python train.py --n_layer=8 --d_model=320 --n_experts=32 --experts_per_token=2 --router_score="softmax" --balance_bias=true --router_logit_norm=2.0 --vocab_size=8192 --steps=6523 --dataset="wikipedia_en"
Below are experts of layer 3 (counted from 0) of a mixture-of-experts language model. Rows are named router (the router's row for the expert), gate (a neuron's input weights, with its number), up (a neuron's input weights, with its number) and show model dimensions 160-239. Each number is 128 + 24 x the weight over its row's rms, rounded and kept within 0 to 255.
After each expert's rows: "gets" lists some tokens that make up at least twice as much of what it gets as of all text. This comes from a sample of Wikipedia text that the model never trained on. Tokens count by the router's weight.

# expert 29
router [ 86 159 168  94 145 109 145 126 161 115  84 104 139 140 120 126 121 169 132  97 142 137 114 154 149 146 129 113 140  96 152 159 114 110 200 149 103 135 151 121 142 134 135 100 119 165 133 147 156 121 158 115 114 103 132 159 144 114 143 105 100 121 109 107 132 186 116 161  77 144 150  87 115 143 182 127 152 133 137 120]
gate0 [108 131 135 157 117  80 111 160 158 141  85 161 115 149 136 138 100 166  93 140 109 139 145 137 120 147 160 137  92 170 114 159 106  70 181 154 144 118 161 150 123 158 140 115 156 133 146 105 129 125 123 135 137 139  99  86 123 121 131 143 107 111  85 169  74 177 104 117  91 144  94 135 162 100 131  95 102 109 153 118]
up0 [107 122 114 153 115 119  98 163 102 121 169 140 131  93 123 167 127 141 123  93 136 150 137 165  94 147 117 135 151 138 142 111 136  95 148 131  98 132  90 145 118 167 153 147  85 119 104 139  88 100 164 188  83 108 125 181 123 142 122 107 151 114 134 118 141 139 128 181  78 125 172 148 152 121 114 121 131 159 120 149]
gets: ".", "le", "w", "we", "W", "ship"

# expert 18
router [144 142 126 111 147 154  98 158 101 104 103 152 169 120  84 101 151 188 115 117 140 129 144 133 114  81 119 124 111 100 137  75 134 145 135 151 119 109 135 107 166 132 144 101 148 156 162 154 110 122 122 140 133 122  77 143 170  91 119 146 140 105 117 174 123 156 114 131 130  97 124 107 118 138 157 142 124 120  97 156]
gate2 [108 146 104 113 142 154 142  80 121 137 133 147 120 128 151 123  81 158 109 145 134 109 116 114 144 115 109 112 195 143 164 121 143 155 100 140 107 123 148 103 143 126 125  70 168 151 136 125 144 165 117 153 127 123 138 180  94 109  92  98 145 139 105 132 110 137 159 146  95 128 148 110 105  82  78  98 149 131 141 141]
up2 [103 136 126 123 113 112 136 120 118 134 102 124 120 127 158 149  55 101 111 101  93  95  95 119 152 134 142 135 126 190 135 122 119 163 134 154 151 111  91  99 163  81 153 149 105  83 162 122 101 123 117 166 132 136  86 117 125 124 149  70 104 135 121  93 112 102 149 108 116 110  98 128  69 113 158  99 101 121 151 126]
gets: " The", " A", "em", " Co", " Be", " Un"

# expert 28
router [132 151 120 132 165 114 138 143 109 137 138 152 100 135 105 151 149  69 165 145 110 132 146 148 145  90  76 131 145 154 107  94 150  86 158 111 131 151 113 106 166 122 124 160 105 136  93 134 136 129 127 109 108 116  87  90 133 131  94  76 163 128 117 100 121 125 147  95 126 131 130 100 140 162 174 149 137 126 156 123]
gate4 [128 133 176 149 102 170 107 118 108  78 134 100 115 142 121 141 144 125 122 140 147 132 134 103 167 127 117 122 105 103 134 125 154 103 108 145 112 180 132 101 152 111 140 132 122 117 111 123 133 137 132 146 129 131 134 119 143 163 118 110 129 145 154 140 141 180 161 103 129 179 126 157 156 111 177 114 108 129 128 138]
up4 [147 133  63 110 143 101 116 120 133 166 148 133 155 139 139 136 119 127 145 123 124 106 140 134  89 130 111 159 131 143 118 141  98 145 144 116 133 112 111 143 104 146  99 141 128 149 124 133 125 104 117 105 132 108 111 146 150 100 127 145 128 122 123 101  83  91 105 165 110  99 124  98 115 141  80 136 156 114 127  98]
gets: "\n", " the", " The", "The", "\n ", "\n\n"

# expert 6
router [167 128 126  88 121 123 170 131 124 144 156 132  85 163 113 141 130 127 114  88 152  95 110 100 150 107 118 161  86 148 145 148 126 149 142 140 138 141 112 146 124 155 116 127 148  92  94  97 151 130 137 143  96 136 133  85 105 156 152 106 139 122 121 104 156 117 142  87 156 166 115 135 139 135  81 144 161 108 149 148]
gate6 [163 141 118 161 133 143 129 138 102 115 110 118 148 125  94 142  76 138  98 116 125 118 135 169 109 163 143 149 153 145 126 133 108 130  86 185 175 141 123 168 137 163 140 127 113 148  94  98 156 120 116  97 158 121 109 109  78 114 105 147 141 145 193  77 125 130 104 111  91 141 140 110 134  78 136  96 148  98 127 114]
up6 [167 171 107 176 136 134 110  86 106  99 118 168 132  87 112 142  75 135 126 157 128  86  90 109 125 133 151 127 161 115 130 140 105  64 112 123 134  99 121 166 146  79 137 140 123 133 104 100 171 119  95  97  88 121 129 121 130 107  93 122 138 156 181 127 106 137 108 123 115  90 169 123 124 101 141  98 107 111 147 114]
gets: ")", "ment", "}", "al", "on", "an"

# expert 30
router [154 128 107 173 149 135 126 121 133 151 124 147 122 129  97 116 139 153 145 148 146 131 115 132 153 116  77 105 149  88  81 134 110 140  92 166  99  93 122 134 119 144  94 145 182  89 134 155 125 110  84 124 108 147  98 104 108 120 110 169 163 143 107  89 108 148 101 135 133 138 133 150 153 140  92 152 153 114 102  98]
gate9 [155 119 112 156  87 100 104 135 115 130 148 131 121 128 119 130  98 136  95  86 116 158 123  87 118 119 122 151 146 118 105 141 129 123  97  94 123 116 161 125 112 128 101 118 128 125 111 156 135 128 102 114 138 147 155 140  73 132 176 125  88 126  97  98 111 127 133 110 138 100 115 139  86 129 132 119 142 101 161 115]
up9 [128 135  92 139 122 102 115 133 110 136 111 139  99 167 130 116 145 134 128 117 102 150 123 122 139  97 104 113 160 156 109 164 126  76 136 121 134  90 140  95 142 132 115 144 122 171 157  94 131 122 122 166 202 133  87 141 105 134 123 148 122 184 128 145 117 104 116 154 110 131 143 135 132 138 127 111 146 140 134 121]
gets: "-", "–", " Genus", " Born", " Phylum", " Genre"

# expert 31
router [126 155 122 108 144 108 121 126  80 148  97 126 115  96 135 154 172  84 141 134 131 157  91 140 135  94  56 142 143  98 101 112 161 174  89 159 113 147 126 143  79 142  90 180 148  93 135 132  89  89 131 124 103 141  88 120  97 121  86 136 125 127 108 101 140 132 154 147 124 128 135 158 141 157  96 154 166 116  87 112]
gate9 [ 99 149  80  97  80 133 113 127 113  79 131 118 121 117 110  99 170 133  78 114 130 118  94 156 123 163 103 142 129 126 109 125 101 152 101 132 150 120 113 138 154 103 145 178 138 115 142 163 129 112 127 132 151 124 119 125 125 116 126 140 132 153 127 128 103  94  97 150 136 121 105 158 137 148 128  89 121 139 178 141]
up9 [124 146 119 103  99 157 116 115 106 102 178 142 141 120 107 110 176 142 133  88 139 132 135 143  94 154 119 113 125 120  89 125  97 160  99 145 158 134 110 135 137  91 158 155 123 113 135 121 119 105 135 135 132 121 112 156 103 123 121 154 112 159 107 162  94  78  94  76 149 159 144 134 136 146 145  82 164 171 166 123]
gets: "–", "-", "19", "1", "0", "2"

# expert 19
router [129 158 126 147 130 169 132 120 141 129 159 164 115 114 106  96  94 126  92 121 141 108  95 161 111  90 106 115 110 124 131  72  95 176 140  85 117 136 143 114 167 124 118 106 133 142 103 143 181 164 128 155 104 119 108 134 126 143 141 108 129 161 125 137 125 109 179  95 141 143 133 104 106 147 128 146 169 137 104 130]
gate2 [115 104 137 154 137 116 117 142 172  54 118 122 126  97  96 116 115 183 118 112 116 102 135 128 126 125 140  88 179 145 141  88 133 122 122 143 107 136 136 129 155 109 159 125 146 144 117 100 131 107 117 148 133 133 117 144 129 112 142 110  93 128 165 183 173 137 176 118 122 135 105 137 156 126 145 100  92 136 154  81]
up2 [151 134 134 104 143 139 119 142 133 144 140 120 131 146 170 131 166 125 136 120 208 155 152 137 128 143 143 165 141 149  50 119 103 124 148 131 135 159  90 139 114 135 101 112  96 128 128 127 124 181 147 174 146 135 148  69 114 123 144 113 132 101 118 109 102 178  75 106 101 152 114  72 137 137  97 133 162  79 107 127]
gets: ":", " name", " place", " album", " film", " coach"

# expert 15
router [142 124 161 109  96 141 146 114 132 156  90 105 107 142 150 108  97 125 124 117 133 109 168  90 142 101 140 105 119 149 131 188 157 117 112 144 102 147 108 130  79 163 132  97 130 116 141 105 125 134 155 131 141  99 132 106 156 144 155 153 118 107 100 117 146 128 101 143 140 104 159 129 159 131 121 111 133 154 112 110]
gate4 [165 131 125 127 113 150  84 136 156 125  93 141 113 129 113 135 144 154 135 101 137 151 104  93 125  89  90 177 110 128  87 114 134 167 168 126 104 107  77 141 106 140 138  96 132 123 136 109  91 137 140 125  87 115  96 161  98 132 151  75 141 101 171 116 112  84  78 148 121 142  89 110 118 146 131 156 135 120 155  84]
up4 [141  86 114 141 152 154 134 204 105 108  81 130 156 154 124 138 130 161 135 123 129 124 109 111 112 146 155 131 127 105 155 122 131 143  95 131 162 123  63 105  99 167 137 145 149 140 154 121 130 102  51 148 133 103 141 137 118 111 135 133 150 110 110 125 139 122 110 143 133 140 156 113 127 151 122 140  72 136 143 118]
gets: "ter", "en", "is", "ul", "ow", "la"

# expert 21
router [153 147 143 133 119 124 164 124 139 136 121 153 132 152 155 142 118 104 144 126 147 176 117 128 178 160 153 159 155 146 140 116 112  97 142 149 115 126 137 127 101 128  99 139  86  95  95 154 115 148 142 156 150 160 110 128 119 141 146 133 138 154 137 108 109 122  68 130  81 160 139 113 137 101 123 135 124 150 114 146]
gate6 [ 98 148 155 133 123 132 146 109 179 146 120 144 167 119 139 142 110 106 112 126 160 132 168 109 144 138 133  71 178 115 114 127 125 138 140 112 132 108 130 109 165 141 118 149  97 187  81 155 128 124 101 134 130 107 134 146 121 139 134  81 117  94 134 130 134 168 147  77 156  97 139 140 138 124 139 104 154 135  77  69]
up6 [112  99 139 115 121 157  92 167 109 141 134 134 105 171 159 135 137 140 118 142 113 131 143  95 121 126  85 153 104 103 149 138  97 108 147 114 137 147 137 133 122 160 136 153 110 153 162 136 109 104 135 114 183 127 110 117  99  82 125 112 131 127 138 161  96 143 149 149 131 114 141 109 126 117 126 187 118 154 117 149]
gets: "se", "d", "ate", "ed", "ct", "di"

# expert 13
router [111 134 155 162  96 117 124 116 174 122 126 117 118 151 140 119 155 107  78 104 125  92 137 106 172 127 179 139 142 126 144 153 131 129  93 135 154 143 132 118 133 161  94 130 142 104 162 150 148 140 126 118 151 111 166 127 131 108 149 123 187 159 110 182 117 143 175  95  97  95  75 141 131 151 103 115 147 148 146 127]
gate4 [129 118 158 161 119 130 151 128 112  91 150 108 137  97 123 125 168 144 143 140 169 139 155  86 127 102 102 134 132 121 137 160 136 122  87 123 142 111  93 137 149 150 134 132 157 133 104 117 130  80 105 128  96 154 182 145 119 116 106 107 162 118 102 113 154 132 100 118 112 119 172 150 115 136 113 118 136 133 140 128]
up4 [130 133 141 139  89 142  82 184 131 135 126 128 116 127  98  99 112  70 103 136 133 126 166 117 138 106 138 134 155 124 145 137 114  49 134 160 106 161 108 167 144 114 137 140 133  90 156  85 122 147 157 115 117 141 106 111  99 122 143 120 189 125 109 119 122 107 127 122 128  87 160 151 145 117  85 181 146 128 119 113]
gets: "ti", "ing", "tt", "g", "ton", "op"

# expert 12
router [119 128 109 109 116 167 130 125 119 170 142 137  95 127 146 135 108  96 138 113 107 125  95 124 114 157 150 101  83 145 130 174 105  89 118 150 163 116 128 109  87 130 145 135  95  91 137 105 122 111 191  98 170 123 131 151 143  95 141 138  85 135  94 132 106 137 127 139 141 115 108 150 103 122 147 166 105 149 140 154]
gate2 [134  95 143 124 130 150 141 117 152 141  90 128 149 143 161 109 136 122 111  95 106  93 132 118  65  79  90 117 133 167  94 152 114 154 173  90 126 136 114 125 110 117  98 109 113 143 109 109 150  92 144 138 105 151 141  92 116 108  92  68  80 146  89 149 112 136 132 135 162 133 144 164 111 133 131 116  99 135 158 123]
up2 [125  86 123 141 146 130 141 122 146 173  85 150 103 114 108 150 163 109 124 149  75 117 136 108 121  91 119 107  98 158 150 125 171 143 119 113 141 100 157  91 143 127 141 142 122 142  88  67 115 136 145 134  77 114 149 148 135  91 140  87  63 138  85 129  93 110 155 207 132 120 133 124  82 122 112  99 118 146 166 124]
gets: "z", "te", "ic", "to", "k", "il"

# expert 9
router [143 140 106 125 158 118 143  93 109 131 133 104 142 126 189 123 183 130 121 125 154  81  78 136 108 159 108 139 129 126 110  95 131 152  84 136 134 136 153  97 139 122  75 133 124  77  79 137 145 162 140 160 139 167 121 163 133 108 169 128 125 151 119 120 132 106 113 126  76 145 133 179 134 123  89 145  84 136 145 129]
gate9 [173 150 155 151  97 102 159 125 136 121 114 134 120  82 131 145 127 134 119 106 113 156  99 143 123 170 144 128 146 166 105 114 114 148 105  93 130 122 127 142  65 143 119 138  85 142 148 131  98 119 154  69 119 113 128  82 173 176 151 140 101 108 140 104 140 127 100 135  84 102 146 144 103 175 117  96 182 132 108  78]
up9 [146 136 125  98 158 161 151 144  99 137 151 151 136 122 146 142 119 112 126 172 108 144 143 119 122 146 107  94 125 158 120 133 150 114  84 141 113 154  98 141 136 104 102 100  67 181 146 136 160 133 155 107 162 147 144 147 116 150  89 113 120  96 125 164 149 131 106 163 145 108 154 165 149 155 146 111 138 145 114 123]
gets: "m", "ng", "ff", " United", "iti", " career"

# expert 4
router [134 144 135 113 157 156 153 128 139 139 126 121  66 165  96  92 125 176 147 128 110 167 137 148 156 118 143 135 106 120 147 133 128 113  88 124 135  84  97 128 151 151 105 173 181 133 105 130 103 125 142 134 160 124 109 133 129  88 185 108 162 169 147 124 123 138 137 108 122 153 142 167 103  95 113 118 135 129 121 154]
gate0 [143 161 100 136 143 144 127 136 147 144 126 156 128 116 132 123 150 119 159 107 148 136 171 149 139 174 133 134 143 108  88 165  84 131 166 145 135 117 156 149 141 155 146 139 125 109 112 128 108 165 128 126 112 148  83 118 134 124 125  94 139 209 123  93 101 131 137 126 156 125 115 115 133 207 156 135 178 119 143 114]
up0 [ 97 104  58 136  90 131 123 110 105 141 118 122 121 144 125 111 132  99 110 115 114 126 119 133 105 150 139 129  95 117 189 111 184 106 165 141 113 139 120 130 156 188 116  69 107 114 119 123 129 107 127 109  69 138 145 154 142 148  91 125  98 100 107 125 120 128 103 155  88 118 146 165 116 118  85 135 129 138 117 145]
gets: "ha", "f", "eg", "qu", "ar", "ali"

# expert 14
router [ 91 137 107 125 151 149  76 130 145 104 138 140 167 125 107 134 125 132 133 176 159 121 118 139 130 119  97  98 125  96 107  89 143 167  71  76 171 138 136 108 133 124 166 105 144 145 141  86 137 105  96 130  74 104 118 115 151 123  91 118 155 102 150 119 130 189 163 155  87 122 111 165 143 121 168 110 151  76 120  92]
gate9 [124  96  84 120 154 145 101 156 116 129 134 135 147 153 133 201 114  93 138 111 153 153 157 132 133 105 131 127 136 132  93 109 127 108 130  82 125 120 132 152 118 139 164 134 170 138 141 109 121 196 115 117 123 139 145 147 128 179 145 107  93 124 149 148 139 113 149 147 145 123 174 148 152 155 140 100 151 135 119 136]
up9 [160 110 129 114 129 124 114 136 140 113 141 130 148 149 151 164 131  90 145 135 128 155 156 127 170 129 139 119 122 141 127 135 124 135  90  93 109  85 134 128 111 160 143 147 179 120 166 121 121 176 110 105 100 130 124 138 106 148 119 105  92 127 120 134 126 117 136 137 119 123 163 147 151 154 109 121 157 133 116 125]
gets: " (", "\n\n", " \"", "\n", "(", "="

# expert 23
router [146 159 131 138 110  88 159 128 123  95 186  54 135 167 113 130 148 145 107 135 138 112 124 112 101 123 124 165  88 144 116 121 115 115 135 110 122 167 106 116 138 158  87 121 133 173 126 131 132 140  90 161  96 171 113 119 120 113 199 157  91  95 146  87 119 129 164 166 117 139 145 112  81  68 115 151 110 122 104 131]
gate6 [159 148 147 103 106 104 102 180 123 133 125 167 140 153 148 127 165 167 146 153 166 140 109 129 152  91 135  95 130 119 198 118 184 142 132 123 111 107 118 134  91 121 122 145 145 167  91  98 107 116 106 120 148 158 152 130 123  98 119 146 122 159 104 123 121 122  90 121 108 147  77  86 150 137 153 145 121 125 139 153]
up6 [106 100 142 153 144 111 121 128 136 152 110 155 161 122 167 122 133 151 169  94 113 120 116 123  88  78 150 168 124  61 147 152 166 153 131 127 145 121 171 135 114 172 103 176 118 125 144 124 110 165 116 124 106 122 129 161 132 110 118 174 117 130 109 145  99 123 136  93 114 116  70 137 105 124 135 158 116 124  69 127]
gets: "=", " =", " life", " mi", " sq", "sq"

# expert 2
router [126 145  99 102  95  86 117 163 155  86 131 130 149 118 132 164 146 110 153 186 137  68 163 137 141 138 102 123 152 126 111  98 129 103 132 114 171 137 139 125 111 124 120 169 117 106 118  86  90 109 171 126 153  87 153 136 106 141  77 161 135 152 123 128  94 152 130 140 116 103 158 187  97 128 115 121 145  88 143 133]
gate10 [124 150 173 139 108  77 139  90 136 152 144 137 130 136  99 109 120 129  97 121 119 114 149 130 123 101 106 140 121 111 121 134 129 149 122 114 126 177 119 164 115 122 105  95  90 110 101 182 175 102 145 134  93 136  78 118 132 141 133 112 116 143 120 141 133 148 153  89 141 128  98 157 123 149  95 114 166 114 144 148]
up10 [117 122 148 176 116 133 116 143 119 131 142 130 130 134 145 159 135 122 141 127 117 123 129 145 105 157 124 124  99 142 128 158  88 125 121 105 132 104 141  70 101 113 141 147 174 132 140 101 115 129  86 144 123  94 164 125 109 118 153  96 118 146 125  62 130 119 120 151 117 118 110  94  98 135 198 116  83 160 116 147]
gets: " in", " at", " his", " on", " her", " their"

# expert 7
router [ 82 142 115 114 160 117 125 158 152 149 173 162 118 132 128 143 131 138 116 180 160  92 121  98 102 136  89 125 115 163 103 104 140 121 139 120 105 111 119 134 129 143 136 114 109 116 113 139 127 118 156  84 121 118 160 170 123 115 121 128  78 144 101 158 147 102 111 133 154 184 129 104 147 118 129 106 119 117 129 143]
gate4 [157 116 155 136 131 133 121 157  98 137 109 135  95 142  86 145 139 145 153 149 155  96 114 117 141 163  96 134 108 139 127 108 111  86  82 106 149 147 150 116 153 109 135  95 139 119 109  90 175 110 178  99 143 131 133 105 103 110 118 139 130 138 143 126 129 184  98 127  60 112 135 148 124 106 116 135  98 149 117 113]
up4 [146 142 141 192 104 138 177 129 132  91 133 103 149  98 174  97 109 128  91 156 134 169 137 117 109 121 181 174 176 129 167 133 139 143 141 134 104 100 138 137 113 152 108  81 118 162 125 181  72 135 154 176 141 143 106 120 147 126 166 100 207 133 130 123 112  69 154 127 147 196 155  82 145 115 146 138 155  67 106 132]
gets: " and", " or", " other", " more", " than", " new"

# expert 17
router [162 125 121 128 147 133 160 100 121 106 106  86 140 116 102  81  92 178 172 110 135 157 112 152 149 175 174 133 165 144 100  99 101 121 141 109 121 123 115 161 104 116 116 111 137 116 153 156 149  97 141  78 153 155 172 126 107 134 107 159 152 139  95 111 104  95 126 156 149 142 142 124 113 126 150 113 136 125 127 149]
gate4 [138 127 132 134 107 121 121  87 129 117 109 131  57 131 174 164 113 123 137 151 125 152 138 145 149 171 121 133 149 131 160 150  98 136 121 110 112 137  60 122 132 150  62 136 142 157 138 144 137 136  88 126 124 159 102 129 186 160 123 142 146 145 128 119 156 189  99 154 136 122 100 184 124 158 142 135 127 100 128  87]
up4 [141 111 181 132 149 128 154 101 114 156  98  93 113  94 151 123  96 128 135 180 135 138  67 151  92 113  70 137 116 157 131 143 146  82 144 129  87 139 136 129 107 143 122 137 132 127 138 118 110  91 104 139 141 135 157 111 117 128 114 131 158 148 112 128 103 147 126 101 115 148 151 122 125 104 129  92 159  89 129 137]
gets: "c", "t", "hi", "ra", "re", "ur"

# expert 26
router [ 97 115 125 108 136 143 137 116 126 165 112 152 144 158 127 149 131 160 130 152 129 187 173 119 155 125 178 143 113 135 104 112 140 129 135 115 166 111 108 149 125 154 161  87 150 146 126 183  77 109 115 119 132 115 157 173 118 151 142 124 135 129  99 150 155 157 119 142 155 151 135  99 168 129 101 137 121 131 118 169]
gate8 [147  90 153 145 135 115  68 135 137 110 167 123 148 129 119 128 125 107 114 155  61 158 119 141 132 118 141 160 136 119 128 135 142 174 121 166 114 162  91 152 156 112  85 106 102 118 130 120 106 111 102 118 114 120 126 108 128 162 128 100 132 107 131 130 179 113 144  75 119 143 142 153 124 159  75 128 122 170 142 179]
up8 [137 150 112 138 129 172 140 143 131 162 144 154 143 138 126 141  78 113 155  97 160 134 134 119 119 116 135 115 158 168 160  99 130 106  80 108 119 123 120 112 138 139 115 101 155 133 128 147  75  88 141 109 118  85 120 138 170  86  88 147 142 112 189 100 129 101 121 162 118 124 132 102 110  90 159 135 142 120 126 149]
gets: " a", " an", " as", "et", " number", " long"

# expert 27
router [156  86 144 114 142 123 146  94  96 112 137  85 160 130 142 133  96 130 128 102 110 158 100 133 153 126 122 108 108 138  88 140 132 115 134  99 107 165 163 112 106 173 108 149 134 127 126 112 148 128 100 110 150 127 170 129 154  97 114 103 139 102 133 129 126 120 108 129 130 146 109 130 143 143 101 112 112 163 122 142]
gate2 [117 101 128 143 122 121 159 119 171 122 113  96 122 145  99 104 125 116 137 150 117 161 139  95 139 145 136 129 104 154 157 160 151  85 142 158 104 117 124 123  98 177 163 126 124 134 112 146 113 121 118 103 138 131 148 150 149  82 102 127 126 154 133 138 140 145 127  92 146 125 120 110 115 129  92 164 107 116 134 101]
up2 [162 152 135 127 141 136 124 102 165 133 136 173  90 171 111 159 128 172 111 135 116 167 131 169 133 112 116 102  99  89  82 121  92 164 114 151 117  98 132 116 149  89  99 167 116 142 112  94 136 101 139 119 149 115 123 139 119 146 140 156 152  95 149 133 168 146 139 109 160 117  78 115 144  98 149 166 144 178 101 120]
gets: "ta", "na", "da", "ia", "ga", "za"

# expert 10
router [ 75 104 131  98 121  86  94  95 149 112  92 152 143 138 121 168 137 150  94 152 148  99 176 108 141 170 162 105 134 113 127 115 181 111 125 120 151 133 129 136 186 100 168 123 103 127 154 151 110 121 159 124 116 116 174 128 108 113 134 115 150 128 111 170 120 141 122 175  93 124 176 104 121 149 154 119 116 149 173 156]
gate8 [116 135 132  88 115  94 152 110 121 154 130 143 150 111 170 111 108 136 129 150 121 162  95 143 128 127 122 133 112 147 114 138  99 126  72 136 146 148 156 157 113 135 106 107 161 129 123 141 119 170 173 123 114  99 114  92 108  85 113 145 119 144  87 117 133 142 123 156 116 141 161  90 157  86 130  72  86  97  87 139]
up8 [178 127 117 154 132 128 112 155 124  90 143 145 121 138  90 160  98 134 139 126 133 110 109 108 100 121  95 138 139  92 141  74 129  98 153 119 108 147 126 113 133 114 149 125 115 104 146 176 167 123 107 141 151 131 129 118 140 143 157  92 116 103 141 101 134 116 124 133 148 160  85 130 138 175 125 184 157 137 161 146]
gets: " was", " is", "ly", " that", " also", " not"

# expert 0
router [ 89 150 138 123 158 165 157 105 135 166 147 153 144 138 154  93 131 102 132 149 154 116  92 126 113 173 124  91 135 128 143  97 159 108 159 140 133 153 140 116 127 105 157 114  84 114 132 128 136  74  80 154 115 118 121 126 126 169  99 100 139 100 142 120 111 115 151 126 189 117 177 104 164 131 171 167 127 140  98 100]
gate9 [144 154 128 160 132 131  94 102 148 108 189  98 155 158 132 115  80 144  88 112 153 111 134 120 137 111 135 121 128 115 129 124 149 169 110 166 161 103 133 147 126 138 137 163 152 161 117 184 105 134 116 160 114 150 136 108 143 153 102 153 104 122 106 131 108 135 112 136 146 105 119 135 150 128 146 189 111 102 126 120]
up9 [129 105 134 156 108 156 150 156  79 100 118 131 152 144 109 129 157 102 151 132 110  98  76 138 134 150 168 112  75 110 141 119  88 103 155 103 144 130  78 112 184 112 128 167 108 105 140  94 135 146 157 123 135 170 145 125 119 129 149 123 151 118 141 113 140 158 163 181 138 120 140 134 119 107 141 133 139 134 124 135]
gets: ",", " with", " by", ";", " following", " –"

# expert 8
router [129 155 137 122 124 117 136 108 165 124 143 179 147 154 155 142 133 169 164 128  99 131 145 125 129  98 152 150 110  98 120 127  76 122 136 131 140 165 118  88 153 130 137 115 159 151 150 129 137 114 122 141 110 111 145 167 171 150 113 167 143 121 115 168  89 118 123 122 109 123 157 103 106 146 108 126 153  80 118 135]
gate12 [167 114 132 172 123 137 117 115 156 135 127 146 100 159 156 110 138 119 146 164 174 177 117 116 130  84 130 123 121 113 153 141  87  79 132 147 149  84 138 140 106 120  75 129  98 105 128 156 120  98 162 112 144 139 123 114 143 117 123 108 130 106 151 132 134 155 109 100 117 123 141 149 129 112  93  95 138 153 127  98]
up12 [123 156  91  89 129 115 122 145 187 106 113 157 139 136 148 117 143 125 153 101 155 128 128  94  94 115 142 139 132  70 117 106 138 101 105  91 127  70 114 170  82 125 138 156 122 134 112 117  95 100  94  93 143 159 123 121 146 133 102 104 131  90 128 137 121 151  94 134 120  78 111 109  96 122 134 102 119 135 143 132]
gets: " he", " it", "ho", " she", " which", " He"

# expert 24
router [141  96 107 139 110  79 134  97  80 103 106 149 101 133  84 124 158 138 120 168 111 126 159 117 102 114 127 151 157 126 119 144  79 144 154 159 116 104  88 131 181 164 126 144 153 134 106 138 170 144 119 168 147 127 112 125 150 139 133 118 132 137 128 138  97 158 106 141 131 137  62  93 134 170 132 157  86 111 144 122]
gate4 [112 102 124 132 141 160 111 115 116 129 119 107 137 125 160 115 127 143 141 128 120 131 137 149 107 131 141 129 135 141 133 126 109 116  81 146 111 135 137 119 166  90  93  91 123 145 115 133 116 160 105 155 132 138 190 136 123 168 115  85 155 117 132 131 153 138 114 162 105 143 102 140 137 149 120  99  93 153 123 141]
up4 [179 155 150 134 117 131 121 119 128 120 148 161 112 102 142 116 109 127 130  82 130 146 134 116 137 151 131 138 124  93 136 126 124 106  96 139 146 202  88 163 101 115 121 128 134  92 142 134 145 134 159 136 146 122  74 131 103 112 147 125  88 125 121 169 157 146 107 110 115 134 180 132 160 128 139 111 124 137 128 119]
gets: "|", " Total", " Rank", " Date", " Synonyms", " Year"

# expert 25
router [100 132 145 111  99 111 135 120  93 180 126 132  85 147 149  98 118 122 168 141 142 130  95 147 123 138 105 107  97  95 158 133 118 118 139 116 139 121 120 124 120 126 148 108 116 151 142 122 130 164 108 122 122 146 130  99 123 134 100 129 133  98 105  88 150 113 166 159  96 114 164 130 146 131 131 121 124 157 108 136]
gate8 [125  79 137 155 142 157 113 146 118 140 122 187 115 155 114 113 102 112 136 148 102 126 150 115 143 104 153 100  91 104 132 121 157 135 112 156 110 116 132 180 106 114 162 163 109 124 118 113 122 114 121 113 160 135 100 108 114 125 120 145 138 147 129 109 102 146 158 157 123 108 145 127 115 153 177 128 134 101 107 113]
up8 [150 132  98  91 143 121 135 127 100 151 144 129 121 158 146 136 151 169  84 116 124 173 128 206 142  80  77 146 127 142  96 152 106 106 152  93 123  82  73  97 158 125 114 126 132 144 169 133  94 116 106 130  95 100 142 150 144 139 142 121 121 124 105 165 128  92 105 142 132 132 123  91 121 106  90 108  80 157 154 169]
gets: "s", "e", "es", "\"", "'", "est"

# expert 16
router [154 102 112 121 142 142 140 156  93 133 168  65 124 135 117 122 119 153 116 125 159 124 102 128 108 122  99  97 164 132  98 114 156  93 105 153 161  88 144 127 130 138  89 153 127  98 118 137  96 179 158 130  96 128 115 132 145 162 169 119 150 164 132 123 188  85 120 158 110 112  97 132 147 153 108 142 125 127 122 111]
gate2 [152 121 125 139 119  96 119 162 154  99 137 117 122 121 138 115 134 106  83 134 112 115 163 121  86 124 115 153 142 173 117 116 108 143 126 151 129 129 121  90  88 183 109 137 150 114 129 146 105 122 104  65  82 137 133 114  97 101 148  84 134 121 120 119 184 113  83 133 127 167  98 139  90 129 121 153 140 168 156 119]
up2 [111  93 100 130 129 185 138 117 139 110 157 128 113 131 111 147 138 156 122 136 160 162 118  71 178 110 118 158 128 141 127 126 160 109 139 111 156 113 149 169 127 124 144 110 102 141 138 111 126 163 156 144 126 173 147 144 161 118 136 105 100 129 129  96 115 107 141 116 127 128 165 136 114 115 126 165 170 109 144  85]
gets: "'", "S", "A", "D", "O", "E"